From a checkpoint of a small mixture-of-experts model trained on Wikipedia.
Size: 12 layers, width 256, 50M parameters.
Training: a variant of Muon for the experts, 390M tokens, 2711 steps.
Below are experts of layer 8 (counted from 0) of a mixture-of-experts language model. Rows are named router (the router's row for the expert), down (a neuron's output weights, with its number) and show model dimensions 0-255. Each number is 200 + 40 x the weight over its row's rms, rounded and kept within 0 to 999.
Before each expert's rows: "comes before" lists some tokens at least twice as common just after its tokens as in all text. This comes from a sample of Wikipedia text that the model never trained on. Tokens count by the router's weight.

# expert 45
comes before: " the", " a", " to", " his", " in", " that"
router,223,317,240,231,135,183,173,203,188,260,256,213,167,178,268,211,180,184,177,227,209,220,165,194,218,178,249,166,255,251,191,260,276,195,180,251,259,139,264,225,109,164,181,166,196,197,225,253,156,167,219,237,221,179,185,110,124,179,232,200,198,258,209,223,252,196,137,215,265,130,209,254,197,249,188,206,168,278,172,190,220,222,205,239,127,253,255,234,177,222,174,168,162,197,157,217,199,249,201,235,232,182,225,210,221,153,270,287,224,190,234,149,242,181,258,235,212,143,131,151,264,224,202,139,263,195,113,175,227,234,221,186,276,241,161,211,157,235,190,200,209,157,155,232,196,267,153,138,213,198,179,198,236,233,215,176,192,247,120,124,147,201,236,195,173,114,162,210,177,259,175,209,214,183,227,245,265,163,251,212,109,243,198,237,159,196,224,178,174,200,188,161,165,179,252,196,220,257,135,217,176,195,124,205,237,213,201,234,135,211,231,186,205,197,257,238,203,186,201,177,195,233,235,186,168,235,270,241,243,212,115,204,159,205,202,220,213,255,169,214,215,256,292,218,262,256,183,239,240,225,179,180,184,258,192,180
down0,204,247,189,110,243,147,153,178,119,183,204,191,176,228,236,124,236,197,226,187,300,173,195,216,248,254,267,207,260,247,198,210,161,206,199,177,221,154,290,136,181,217,267,204,236,139,133,146,194,171,222,210,122,191,176,242,272,209,118,141,247,258,256,142,165,242,222,205,179,206,268,165,180,175,259,180,132,217,254,206,188,193,256,238,238,189,217,186,240,248,158,195,226,216,240,231,284,271,207,204,134,191,191,254,316,191,218,162,205,201,219,181,181,200,164,171,222,154,157,144,209,197,254,167,213,208,175,173,274,188,206,191,174,199,206,223,164,217,152,283,216,212,201,209,191,182,206,172,202,215,232,181,196,206,203,255,161,160,271,206,176,213,303,175,142,243,232,217,230,179,240,187,233,131,215,218,203,223,240,190,159,197,168,231,189,180,140,193,167,269,165,239,194,234,200,156,179,196,185,181,189,157,99,222,301,183,209,183,281,209,160,204,132,206,268,104,127,188,183,245,207,149,170,180,132,162,181,265,164,189,187,149,202,207,163,188,196,159,163,232,206,197,118,226,138,166,165,228,156,236,202,192,199,209,240,214
down1,207,181,251,296,307,246,222,215,196,236,153,256,212,242,220,186,205,204,201,267,206,200,158,218,290,179,246,179,171,230,197,231,206,241,193,213,205,175,284,244,207,280,227,166,168,233,157,250,195,289,230,228,173,135,177,247,253,211,129,178,130,195,215,207,149,289,219,244,162,136,231,166,209,191,176,222,99,202,238,171,198,213,201,116,144,150,194,208,175,199,217,107,210,184,154,119,213,231,197,250,101,217,165,241,212,255,193,189,229,277,213,162,214,155,108,239,226,218,259,151,249,219,174,219,171,173,178,173,201,160,232,198,241,163,145,189,174,204,178,298,270,171,249,217,161,211,165,169,215,174,165,264,224,159,111,189,197,229,155,173,236,149,225,144,238,190,216,189,151,216,192,179,201,175,185,250,229,174,123,139,192,188,156,157,206,158,237,166,276,192,224,210,200,220,142,171,207,196,98,162,247,199,247,241,214,180,187,229,247,196,152,253,241,226,150,222,216,166,233,181,216,192,226,193,243,182,141,195,220,137,224,211,219,230,198,248,179,192,225,198,172,150,176,262,223,242,210,198,254,174,100,208,222,224,182,206
down2,229,177,204,194,269,227,200,247,173,241,160,206,162,157,221,226,195,238,198,150,133,199,250,196,137,193,268,229,136,216,137,176,238,141,269,243,196,133,240,196,229,161,246,179,189,231,204,205,195,199,212,189,264,182,143,181,241,212,214,274,188,232,151,255,217,204,273,186,216,174,164,164,240,154,265,247,255,194,194,123,190,159,142,264,306,121,139,139,241,217,255,122,159,215,174,240,138,246,123,153,133,140,252,157,194,167,201,187,193,217,268,214,190,196,204,214,141,160,186,231,275,200,221,198,150,181,163,157,141,174,208,203,186,224,209,183,288,198,126,219,211,116,180,182,210,212,157,294,231,299,237,248,218,207,230,211,256,234,210,215,250,159,184,204,177,140,182,241,206,213,178,98,158,269,172,231,193,162,203,189,253,248,160,217,200,166,159,202,135,199,176,188,141,224,177,185,243,176,175,179,264,247,160,212,119,225,236,258,204,198,186,221,205,173,188,237,205,225,181,150,166,207,190,239,198,163,168,162,173,190,192,151,170,181,191,108,238,239,228,165,211,177,265,197,198,201,185,205,120,185,209,164,225,115,233,221
down3,175,213,224,178,154,195,227,215,167,155,171,150,220,231,149,275,195,162,140,202,243,230,144,231,188,211,186,228,138,197,113,195,228,210,196,146,178,107,188,211,159,219,267,160,173,212,245,145,215,219,203,208,193,159,150,187,258,159,210,171,161,182,192,191,261,200,127,164,230,231,250,221,183,178,171,215,203,201,120,218,210,179,173,126,226,154,169,212,265,193,225,245,131,180,222,203,196,231,214,152,222,199,216,173,220,227,263,70,177,210,193,223,209,183,193,193,229,208,179,187,211,177,193,147,227,174,233,238,187,232,120,185,144,196,146,155,269,188,229,147,203,284,126,265,184,94,188,262,192,66,240,238,174,182,223,185,214,195,158,206,190,209,198,177,156,237,168,249,202,224,197,176,209,151,297,260,185,212,234,214,271,216,298,173,249,208,202,156,160,212,242,225,240,174,192,160,101,168,183,164,190,239,264,193,202,255,247,257,181,262,270,210,176,192,177,236,172,131,169,184,214,217,212,240,167,212,200,236,158,94,162,281,144,191,192,207,199,195,191,261,172,122,189,209,234,118,127,161,209,228,173,211,170,238,218,191
down4,237,228,219,215,184,272,201,241,183,176,216,209,157,232,151,211,192,117,249,242,139,184,220,263,188,271,197,172,207,161,243,219,207,132,200,202,247,159,190,196,221,208,265,174,199,161,135,206,285,202,199,184,222,207,154,221,187,196,235,192,255,206,208,199,220,182,209,238,246,205,243,189,265,209,145,162,202,268,162,253,244,158,173,158,166,164,195,208,169,222,134,249,213,208,139,169,183,186,269,271,168,224,96,214,270,189,201,217,189,210,137,227,255,215,282,221,184,169,221,112,197,258,236,195,223,209,232,194,207,159,282,206,195,178,204,210,235,254,156,146,217,194,203,192,172,259,197,200,213,226,147,170,157,255,203,210,181,203,221,203,220,155,189,162,159,276,275,128,168,192,180,239,213,218,279,209,289,198,220,118,142,199,104,256,230,148,187,155,258,206,168,210,192,195,176,305,262,218,205,214,178,221,168,163,243,189,192,178,192,134,232,177,254,223,193,177,180,149,193,131,177,118,274,228,178,146,231,175,226,132,208,173,218,214,151,270,193,156,164,154,271,133,272,127,170,190,236,161,224,213,167,173,236,184,92,174
down5,235,148,273,322,126,167,168,204,258,116,263,230,232,261,194,211,210,210,227,215,174,168,161,147,249,205,194,217,124,179,258,145,164,140,203,235,207,148,222,168,201,142,170,183,238,250,236,176,240,147,261,215,176,232,174,273,200,199,247,142,199,169,201,179,207,184,131,186,224,171,161,274,218,200,132,157,171,276,83,240,212,168,234,183,196,178,270,200,206,220,227,188,223,198,269,281,180,267,201,197,283,198,230,167,218,246,145,179,222,214,206,119,201,171,191,177,209,185,214,194,212,191,199,177,230,231,181,245,169,164,206,202,292,218,239,243,168,245,145,152,242,206,151,244,269,193,248,245,200,202,248,208,252,194,178,170,191,199,182,256,150,182,270,213,185,201,202,149,223,238,236,215,196,270,148,225,259,205,258,210,232,208,229,116,162,237,227,162,224,225,261,234,250,267,208,227,236,122,150,184,156,220,203,153,172,253,205,225,220,167,256,213,207,227,159,258,210,168,245,138,129,214,155,195,163,183,229,197,232,123,177,218,184,150,175,110,173,221,267,193,222,221,210,185,130,135,202,221,199,261,230,197,207,213,244,199
down6,250,280,189,264,196,234,184,210,258,218,214,128,157,164,176,211,209,221,97,247,258,165,138,149,225,172,198,176,240,178,134,216,205,220,205,173,137,229,178,166,194,176,187,171,196,174,201,192,196,190,196,164,176,136,135,135,193,243,221,215,242,194,239,217,230,241,157,148,202,179,227,227,119,181,179,230,282,231,134,211,180,240,227,207,300,236,239,216,154,147,130,193,244,217,262,173,228,193,181,227,167,195,182,129,167,234,233,219,245,247,257,173,189,248,197,230,198,164,254,213,199,169,175,205,143,269,253,217,229,257,176,132,259,183,138,231,244,164,292,191,158,148,168,273,204,166,196,146,263,237,204,224,219,152,200,204,212,170,108,173,126,195,217,185,161,245,229,205,168,159,153,233,233,186,230,144,226,244,249,108,230,222,93,213,181,210,216,256,211,232,309,234,194,105,164,271,199,169,153,227,204,200,227,193,175,227,143,210,182,152,147,182,212,193,219,181,210,259,210,161,217,142,184,169,226,125,260,220,156,240,178,191,107,172,165,224,183,170,163,198,162,229,183,190,179,186,149,239,248,161,225,189,213,136,193,192
down7,189,240,261,124,213,198,143,216,202,239,268,194,182,151,189,195,177,143,232,220,226,161,193,194,159,217,224,210,264,134,182,195,170,222,221,265,249,143,165,226,236,224,227,172,135,165,240,278,235,180,172,233,192,217,191,166,213,207,246,198,266,230,242,221,180,203,206,196,112,252,198,237,174,212,182,199,211,193,185,229,223,203,241,186,132,139,227,139,293,180,232,230,296,194,218,203,224,139,162,252,183,162,145,135,142,210,139,189,146,282,268,224,153,221,223,162,232,265,196,136,102,188,204,127,251,202,165,160,198,219,267,206,250,262,163,187,232,243,187,174,280,178,221,156,203,253,222,188,220,243,185,223,187,215,180,199,228,235,189,217,178,192,214,164,143,172,291,172,265,181,214,217,224,201,176,224,195,192,184,192,225,218,203,220,165,262,219,134,246,120,212,193,171,222,198,195,119,201,235,169,166,191,202,188,103,187,120,223,113,145,233,256,229,212,222,280,236,221,205,163,225,236,246,182,147,223,218,266,173,132,270,236,239,250,181,96,253,200,220,192,138,264,193,242,152,201,226,198,227,259,173,265,216,217,195,220
down8,184,196,195,225,236,119,135,209,235,163,167,181,147,137,241,252,183,189,240,170,247,150,192,116,178,119,178,206,213,252,223,154,209,173,185,164,163,237,148,215,178,218,220,118,226,245,204,231,193,267,209,159,164,220,264,178,221,254,222,169,197,218,185,207,133,217,175,209,208,113,263,218,225,222,194,146,173,156,380,225,230,192,106,173,230,230,166,270,207,182,188,255,187,189,188,249,172,213,216,201,210,191,194,153,125,212,240,184,233,199,295,179,154,202,157,238,150,228,183,231,222,157,174,161,207,223,277,177,170,200,257,155,194,188,228,156,185,141,212,212,199,252,171,222,229,229,161,146,147,202,274,177,210,166,183,186,223,150,195,126,160,248,215,159,160,220,231,197,220,239,219,221,191,230,233,159,149,187,237,189,298,207,250,191,160,233,210,224,193,205,179,144,211,193,191,211,263,245,218,162,220,267,201,224,153,191,180,139,130,173,238,201,177,219,127,186,189,187,201,182,213,251,165,189,195,140,171,147,225,164,282,152,174,157,197,209,161,200,241,146,225,185,310,158,216,195,230,90,184,215,128,169,138,245,218,258
down9,167,258,249,202,156,246,236,195,191,217,194,192,208,211,202,138,237,260,273,228,237,127,214,195,203,163,299,197,230,219,213,240,178,245,240,236,157,189,203,195,87,178,146,177,227,177,268,277,218,122,184,248,260,183,142,213,156,197,168,129,205,200,224,214,183,136,206,256,184,265,171,225,233,200,267,194,195,215,141,212,181,193,203,178,213,218,275,214,211,212,230,228,161,186,138,200,185,170,189,245,243,214,241,210,232,198,244,270,220,224,233,216,208,157,248,149,232,114,149,143,282,174,224,210,144,200,109,216,209,197,341,228,192,197,179,216,260,211,124,220,194,156,174,143,222,253,204,158,214,258,192,226,134,251,234,205,180,177,191,189,194,213,181,235,131,192,155,218,172,226,205,202,226,157,216,250,246,188,231,204,121,243,226,235,194,237,238,201,191,179,229,190,215,225,229,286,170,177,119,253,114,203,224,218,200,213,167,111,155,228,247,131,193,214,178,287,204,139,205,156,143,241,165,141,184,224,205,225,237,261,193,256,201,188,140,149,180,237,182,244,161,257,239,194,168,255,202,168,219,203,102,201,219,241,190,212
down10,289,164,184,99,210,228,170,217,143,190,194,222,164,204,178,176,217,199,210,240,234,197,174,257,205,228,272,203,252,192,157,204,210,221,177,132,177,245,163,193,222,228,209,240,161,227,212,154,242,199,230,216,215,201,264,152,139,158,178,240,125,231,184,191,231,217,105,210,211,149,221,187,238,201,264,192,150,166,234,136,230,205,122,128,197,209,259,211,237,187,156,82,144,174,178,168,183,241,212,223,195,306,179,170,236,165,157,223,234,143,283,128,264,171,253,164,227,153,166,190,183,177,160,237,170,106,187,242,292,213,238,273,198,221,210,162,150,223,221,174,301,175,191,184,177,189,165,124,147,260,188,153,218,259,199,253,158,223,134,234,67,232,172,237,265,189,245,170,183,190,235,185,226,183,165,272,221,190,243,196,198,206,263,223,233,190,152,189,200,170,145,221,190,170,211,235,167,169,170,224,155,218,182,181,208,123,213,208,135,200,202,137,158,216,290,217,193,251,185,228,221,235,210,187,218,226,229,250,194,173,136,193,197,216,205,211,188,210,218,120,236,280,210,216,189,213,151,174,219,246,172,177,167,193,243,164
down11,272,215,178,199,149,189,202,192,190,213,234,192,123,258,188,208,192,188,190,269,220,217,142,269,234,230,207,199,145,213,118,259,164,214,201,196,247,181,199,205,173,223,232,190,199,172,128,145,139,187,195,176,255,225,118,176,141,174,240,131,224,140,234,137,215,202,235,178,226,184,124,222,179,140,164,280,190,202,362,177,208,220,178,134,206,264,238,233,201,260,170,235,220,219,196,225,170,180,186,208,272,225,199,201,181,232,194,230,236,229,185,237,202,135,221,212,206,173,177,132,192,150,220,203,246,191,208,177,146,116,229,291,238,242,214,189,190,178,161,219,234,155,220,184,310,191,211,311,206,219,193,133,159,231,210,151,227,231,196,169,206,233,219,248,191,179,227,221,190,187,198,210,136,242,132,181,222,192,225,133,194,91,241,150,193,208,243,156,267,254,187,223,192,145,218,201,161,212,131,162,201,202,141,233,222,221,185,179,224,225,281,193,190,222,236,234,240,196,223,227,195,172,161,269,193,263,277,175,135,265,147,262,193,199,184,160,260,223,231,207,211,194,221,249,287,170,175,233,211,251,265,148,202,256,203,215
down12,149,282,222,196,172,159,163,222,212,272,176,236,227,246,205,248,201,228,219,173,149,188,239,167,190,182,202,255,214,207,119,185,270,182,175,202,58,149,173,206,158,182,182,228,159,224,112,188,176,236,186,203,237,182,232,168,236,171,221,162,175,144,201,203,279,155,225,188,249,158,177,175,226,214,209,175,211,194,190,134,212,234,189,261,208,173,169,181,202,266,222,186,255,137,244,260,138,238,179,182,213,165,255,189,169,193,197,202,245,246,159,141,220,190,182,213,204,208,284,64,247,205,247,155,210,209,177,186,166,222,95,184,228,256,176,122,139,190,209,204,131,236,279,196,214,228,207,125,176,291,201,252,165,159,204,207,210,231,180,172,168,175,251,190,115,187,187,225,165,180,200,238,160,227,230,233,227,231,223,145,233,237,262,192,229,201,105,254,137,163,250,172,172,233,208,133,176,165,129,158,199,242,148,226,267,156,257,234,221,222,132,200,147,161,177,216,186,245,196,186,196,218,231,126,216,137,151,237,181,205,198,251,155,167,277,191,177,198,217,145,171,160,178,150,167,253,245,185,232,190,195,198,196,255,205,243
down13,240,212,248,205,146,127,226,137,217,160,231,260,211,207,239,196,192,232,247,186,230,218,186,156,223,232,175,288,137,166,197,224,239,144,159,195,221,207,208,142,252,213,142,153,199,137,191,200,234,198,181,188,188,266,213,201,206,255,230,209,161,107,187,197,142,92,308,259,196,202,234,192,218,205,202,176,212,168,211,145,229,152,204,226,163,249,183,178,196,114,223,193,236,246,232,123,180,148,250,198,236,204,179,254,182,183,183,311,150,219,187,210,215,238,173,143,239,252,196,110,172,214,141,185,169,156,177,241,214,206,220,244,164,200,173,204,155,210,158,177,172,188,158,336,130,201,228,220,209,170,224,151,217,190,184,230,239,156,233,203,124,263,235,182,154,210,252,251,268,196,257,131,178,181,208,144,210,238,143,167,285,159,195,190,240,199,274,193,119,262,213,230,187,239,97,229,149,201,206,203,200,178,191,155,175,262,222,216,147,199,273,144,211,179,207,166,165,250,167,169,269,209,212,169,232,243,178,197,209,200,200,177,207,228,168,200,167,143,204,189,221,264,247,221,239,261,177,118,187,199,173,170,210,161,191,142
down14,229,191,235,126,221,219,153,288,188,174,135,231,176,186,214,168,245,248,196,174,168,192,210,274,190,216,139,116,232,201,185,152,304,177,183,158,282,193,168,218,198,222,169,154,186,247,184,153,266,194,238,174,230,155,166,132,171,229,212,198,292,220,202,209,115,191,169,227,187,189,206,209,180,159,215,241,208,278,222,215,270,173,191,286,272,187,271,186,162,194,109,237,194,134,126,148,167,223,220,234,170,220,198,213,200,163,212,200,228,171,250,115,170,164,184,232,194,227,162,187,172,204,141,160,236,190,184,167,174,192,208,183,168,241,319,185,217,156,161,251,218,175,196,284,217,168,253,267,183,194,215,131,213,144,114,236,228,178,271,158,216,201,238,192,195,183,217,223,199,224,207,176,162,169,202,163,212,272,162,228,201,156,213,215,119,259,186,204,134,252,88,176,216,178,148,178,214,183,194,267,202,163,321,145,199,230,233,195,245,157,205,236,253,126,150,191,238,268,195,226,231,227,173,223,170,199,160,204,170,242,171,221,235,155,201,260,196,218,210,223,215,226,196,228,224,217,187,203,212,248,164,230,174,233,118,195
down15,179,178,263,195,163,222,179,201,200,237,161,170,197,255,199,240,162,258,230,222,197,173,212,177,258,172,272,198,234,217,196,194,196,279,228,263,285,221,247,231,211,155,152,187,202,267,192,272,141,172,227,231,133,185,207,170,184,156,246,276,216,186,191,208,234,155,137,249,260,169,217,180,203,173,243,204,236,133,243,187,223,203,274,182,171,141,231,219,171,149,163,136,140,216,102,239,179,193,239,228,199,217,216,220,208,223,221,252,171,226,194,196,168,192,196,233,240,163,144,136,177,247,194,201,177,144,212,212,194,275,240,194,163,192,237,212,193,232,177,197,204,163,213,197,183,219,119,218,234,269,227,260,180,242,238,247,162,191,250,214,82,223,168,170,195,244,104,269,194,161,181,114,178,232,266,152,183,168,260,179,206,237,212,138,184,256,218,176,211,131,209,258,182,274,158,159,159,285,167,173,222,192,209,200,166,193,192,146,209,180,156,146,223,161,188,158,203,242,124,150,146,178,206,234,230,222,203,209,198,299,157,213,225,141,146,156,193,200,114,226,275,153,184,221,251,162,105,169,201,255,220,241,251,207,176,140
down16,239,227,266,209,154,239,212,238,250,195,207,179,254,170,228,137,279,259,262,145,272,183,218,205,191,125,236,174,260,157,208,184,172,182,144,179,160,255,207,184,171,202,227,159,257,196,246,210,280,133,168,178,189,185,209,210,239,237,180,232,217,136,202,125,116,162,300,244,184,178,175,201,262,178,218,236,253,184,256,187,232,221,221,261,129,198,288,153,185,173,196,194,205,172,163,206,167,228,226,214,210,261,164,200,207,165,188,249,126,203,154,189,234,171,236,203,215,187,165,249,226,182,190,259,271,164,163,217,225,193,253,276,193,178,167,218,151,245,201,177,238,169,154,242,134,72,243,223,250,160,217,173,215,256,214,313,266,171,181,152,176,229,180,183,223,243,242,186,202,215,167,188,226,227,178,206,205,227,172,185,207,183,163,176,232,194,178,66,138,206,189,144,156,250,241,196,193,233,200,213,202,257,169,251,207,165,215,285,136,174,159,268,162,178,234,261,198,242,161,151,179,214,212,197,202,244,215,207,209,197,173,229,208,164,196,233,203,247,231,197,215,261,269,190,126,170,241,184,243,218,157,89,208,227,191,237
down17,153,152,253,171,160,209,117,186,159,142,279,278,208,124,144,228,178,170,177,164,205,206,206,186,220,168,174,158,240,212,157,218,177,223,171,229,163,298,219,208,200,189,242,256,191,193,256,195,254,218,192,205,196,161,248,106,184,146,233,175,200,192,148,208,295,214,222,130,224,183,174,220,221,168,226,242,210,133,341,57,277,210,159,146,165,221,132,217,236,228,198,191,170,165,184,135,240,182,199,151,251,226,248,189,173,156,161,162,261,225,231,187,173,174,165,142,236,218,152,196,250,196,192,231,252,188,226,293,194,162,240,232,242,174,221,245,182,216,262,242,229,180,179,212,187,153,177,216,248,172,224,173,225,193,198,229,172,198,140,280,182,265,192,222,189,186,244,165,181,244,317,173,196,256,179,192,212,262,226,186,227,246,253,210,191,171,196,215,211,277,260,222,210,151,256,204,177,211,185,240,162,253,188,203,218,168,222,184,225,187,164,203,162,203,174,231,196,179,159,185,182,203,196,115,204,224,276,193,243,170,143,259,130,212,251,128,184,208,219,200,234,241,161,272,197,228,149,153,224,180,232,168,163,190,151,164
down18,168,217,159,180,252,253,153,136,191,218,249,199,158,221,210,179,250,205,162,223,250,163,167,165,165,232,236,280,243,109,182,222,207,163,221,184,200,162,171,166,236,251,160,163,222,199,227,203,174,214,150,243,172,226,180,169,131,328,236,155,215,123,244,247,174,185,195,189,169,184,203,167,215,176,217,225,122,190,102,168,172,152,270,226,273,227,222,211,186,198,198,178,166,220,161,178,173,205,152,242,186,222,176,269,165,142,235,168,184,244,191,145,216,230,239,202,188,277,213,210,132,192,157,221,250,129,258,176,223,205,220,176,161,171,204,143,132,171,191,157,248,133,212,205,177,266,212,209,178,96,225,186,231,233,178,136,185,159,214,202,229,237,229,158,136,186,264,274,127,221,248,215,143,199,201,213,240,221,160,236,203,111,210,238,125,167,161,207,217,222,145,224,239,207,234,242,170,149,272,234,139,202,192,169,261,245,171,249,162,252,231,194,260,184,170,182,246,233,263,216,132,187,160,239,176,187,220,210,208,150,175,134,202,174,223,129,198,168,225,162,242,293,169,260,237,213,242,230,149,204,286,180,230,198,166,186
down19,189,274,186,240,172,233,215,218,193,249,152,205,188,142,212,166,229,150,223,179,270,216,191,233,208,183,206,196,256,174,259,160,222,195,158,160,199,212,188,247,198,175,198,190,157,202,172,225,173,161,206,185,237,264,204,215,133,153,227,220,244,167,156,125,244,183,177,197,161,165,103,178,195,179,262,286,266,242,175,208,178,223,170,170,146,208,163,195,195,154,256,233,191,147,226,179,185,228,195,231,211,154,210,214,196,168,170,254,251,229,248,264,270,204,167,46,213,245,212,214,175,216,200,177,169,179,191,184,189,302,190,174,200,189,247,254,146,104,225,237,261,200,185,169,185,169,210,132,173,133,135,127,221,292,194,148,197,263,183,249,149,174,167,141,195,204,185,204,181,206,190,160,252,275,223,147,217,217,219,224,197,143,191,171,182,295,204,229,138,192,180,199,240,190,198,172,270,142,178,268,234,216,142,181,217,226,156,144,131,194,139,165,198,265,200,171,214,258,168,161,214,179,165,237,240,275,256,284,209,265,191,187,196,224,265,232,226,275,246,179,220,190,138,174,218,212,224,193,192,245,99,183,221,161,172,169
down20,233,184,176,200,141,147,271,69,226,171,170,222,200,141,231,196,200,235,140,153,277,165,168,233,185,242,206,127,231,227,161,257,288,122,232,172,187,186,167,130,260,276,180,137,135,222,252,102,233,180,151,167,212,225,88,294,181,196,184,231,274,202,204,269,138,207,249,194,171,175,201,270,227,200,173,205,216,165,250,234,216,216,178,236,171,172,251,220,211,221,207,199,167,205,221,187,160,143,241,172,228,210,152,245,264,189,236,156,134,218,232,234,239,204,163,156,203,241,229,150,184,181,156,240,261,290,186,231,227,138,216,183,175,190,211,173,184,210,223,160,218,246,234,191,199,208,200,176,233,214,218,188,178,142,189,167,254,198,198,219,233,149,119,154,295,320,182,184,152,222,221,196,228,191,260,209,175,233,213,270,233,193,254,138,182,220,213,197,216,236,204,230,241,234,150,185,240,194,229,211,199,155,177,193,257,226,192,171,189,118,267,247,227,211,219,208,252,198,274,196,154,201,232,219,150,276,237,196,221,175,131,244,187,226,160,191,162,165,152,187,225,142,197,174,233,226,171,170,216,200,202,213,133,185,233,215
down21,203,176,215,259,262,169,213,174,231,150,209,181,236,224,193,197,154,207,171,205,183,154,174,211,167,258,189,190,49,208,230,162,229,236,121,166,164,245,235,170,186,225,198,203,183,221,177,162,182,248,200,140,182,172,220,221,242,188,186,184,202,116,219,223,238,168,187,191,165,259,217,237,159,204,180,241,171,168,155,263,107,215,173,172,265,218,178,246,171,213,200,190,218,249,188,163,187,191,234,84,187,171,233,232,192,214,188,112,171,203,209,181,197,151,178,215,143,277,278,144,114,174,192,177,87,240,181,275,175,101,139,203,191,238,157,230,221,167,209,194,200,215,224,203,199,208,242,260,221,144,261,166,278,226,130,253,205,125,183,238,181,229,189,190,178,144,254,235,192,197,154,162,233,200,209,212,244,269,211,146,250,179,218,168,142,178,253,214,138,188,218,266,215,266,149,197,242,234,254,140,245,186,232,176,160,258,191,218,221,217,217,274,173,269,194,232,148,201,156,252,230,193,212,215,204,228,182,221,170,224,249,148,240,130,220,228,229,167,183,254,224,187,226,129,191,116,154,262,154,247,222,203,213,193,170,270
down22,192,261,237,182,148,214,227,225,304,246,212,200,222,258,232,207,174,256,310,166,189,264,186,134,215,226,237,181,271,139,157,243,245,205,197,200,230,222,257,242,175,192,176,186,112,180,210,202,200,213,183,212,199,158,270,176,251,171,209,145,239,176,212,155,229,203,270,223,244,146,213,237,276,205,233,186,218,160,268,140,168,221,164,254,198,140,295,187,272,218,206,233,189,230,166,250,148,215,135,215,148,213,225,187,180,209,127,227,215,210,164,195,180,212,211,275,211,209,208,156,214,161,256,177,272,192,149,197,259,220,202,255,238,169,222,170,228,218,249,229,151,209,221,245,253,133,193,194,284,282,216,120,241,184,228,192,236,138,169,207,215,222,196,154,210,189,194,172,178,279,202,176,151,216,187,143,232,160,190,197,185,209,177,242,143,259,251,194,186,209,130,254,166,184,178,250,198,180,130,213,76,240,228,205,205,144,140,166,214,168,166,144,139,150,229,157,178,227,144,164,119,212,198,248,150,189,173,223,234,264,201,164,190,227,210,269,193,155,210,211,261,241,246,189,140,277,154,184,190,197,197,210,241,237,171,188
down23,232,173,209,147,111,242,233,163,197,178,135,212,187,208,244,250,190,177,192,187,258,207,180,81,155,219,161,151,166,219,183,198,147,175,193,211,282,186,271,161,160,215,205,278,188,204,220,167,235,178,158,203,171,197,140,224,190,147,247,223,171,199,238,208,230,218,252,232,256,193,205,232,215,261,195,208,156,199,264,224,189,220,175,148,209,171,271,122,205,258,185,236,231,110,255,220,195,261,225,230,199,228,184,124,211,220,228,245,261,181,137,234,217,143,193,108,246,194,164,240,165,151,144,219,177,279,234,123,245,166,237,180,230,164,155,151,134,171,179,191,213,127,227,197,192,250,202,179,143,200,223,188,130,228,185,244,243,181,168,250,154,139,179,131,150,233,226,202,138,136,167,190,155,175,182,99,279,154,248,154,257,195,201,202,208,293,256,181,199,241,167,198,246,225,202,221,174,155,224,235,253,172,236,191,258,190,202,212,183,229,227,214,187,228,284,249,178,246,179,234,191,210,170,189,232,269,198,220,165,130,165,195,181,190,175,233,236,184,249,144,128,211,198,271,197,171,203,266,208,155,179,234,206,230,176,286
down24,177,125,180,221,205,186,180,208,216,226,279,158,280,222,229,185,122,258,228,213,119,196,165,224,247,179,262,209,242,108,190,251,235,208,171,140,221,234,153,244,318,239,241,163,209,180,185,281,190,187,213,157,234,271,175,204,220,134,188,203,251,219,264,171,182,184,198,156,218,211,245,197,217,157,247,206,257,167,119,150,110,229,199,152,261,186,205,194,190,153,254,146,199,194,246,166,220,137,148,218,201,179,176,185,192,206,232,172,183,176,86,201,218,175,170,211,224,218,229,180,214,226,194,238,150,263,185,204,182,145,180,260,203,277,182,182,202,234,224,179,140,143,125,215,193,219,204,202,250,199,163,209,182,235,142,209,241,163,204,165,278,235,229,124,256,242,176,187,233,194,216,231,236,171,208,191,213,229,220,204,148,207,211,222,257,195,208,155,117,271,170,186,156,168,198,130,205,206,214,323,242,168,195,282,181,132,180,199,259,212,185,215,152,190,211,194,168,289,201,164,156,122,224,200,281,153,186,130,200,232,196,208,261,253,219,141,154,195,151,237,168,182,258,155,239,227,183,209,151,209,229,183,161,168,212,190
down25,213,293,217,205,150,226,258,149,228,229,236,281,117,189,250,257,208,173,130,223,229,202,210,143,229,184,168,236,208,213,172,169,203,216,269,209,224,229,180,220,260,229,161,179,167,184,133,212,215,225,148,173,218,163,205,222,213,181,168,181,162,249,222,213,248,246,177,113,181,184,181,145,221,172,306,246,224,178,108,234,187,246,238,169,232,203,167,299,250,139,133,182,178,219,233,160,211,149,211,134,200,200,167,107,164,181,153,147,165,179,191,183,130,178,210,182,179,274,236,234,291,136,198,180,178,157,240,180,235,222,170,205,224,149,197,253,209,181,203,220,250,248,243,169,143,212,176,270,205,221,239,230,229,160,174,193,168,185,135,160,188,134,163,176,279,112,203,161,150,188,216,146,146,176,207,269,214,194,195,160,223,189,211,128,187,146,162,233,159,194,216,268,230,218,161,227,157,263,211,195,162,192,236,243,213,248,220,228,169,222,142,148,232,188,210,192,212,234,236,259,168,210,188,218,183,257,219,127,151,193,220,216,123,205,221,190,276,205,197,201,219,160,212,155,181,291,163,166,214,270,169,249,139,201,234,289
down26,224,194,137,225,200,223,273,193,203,199,217,196,160,183,163,244,199,225,140,210,191,194,249,255,206,266,191,210,186,254,235,212,174,211,209,236,182,294,147,196,230,228,183,208,145,208,193,188,178,232,148,146,213,223,200,287,168,213,253,135,208,158,200,149,165,238,202,184,189,231,154,259,143,236,204,168,237,218,88,191,227,285,179,191,222,191,183,222,213,210,267,196,184,114,207,171,205,147,143,135,196,147,202,212,229,241,189,166,227,164,198,194,191,102,172,229,206,243,186,197,213,186,203,240,99,201,183,154,134,171,143,152,128,220,100,185,262,221,159,218,161,191,214,231,220,102,258,210,256,208,228,211,227,168,183,199,227,181,246,156,197,262,190,165,187,264,236,192,232,176,192,136,202,205,204,224,235,237,152,206,221,163,168,240,227,156,271,219,182,193,133,194,195,219,195,156,252,254,176,220,171,174,264,194,202,210,205,202,259,135,208,273,185,204,263,233,206,231,179,184,210,236,128,178,287,191,124,167,224,123,238,156,209,146,153,155,201,214,221,233,116,177,143,191,213,133,301,279,88,190,171,219,244,146,225,227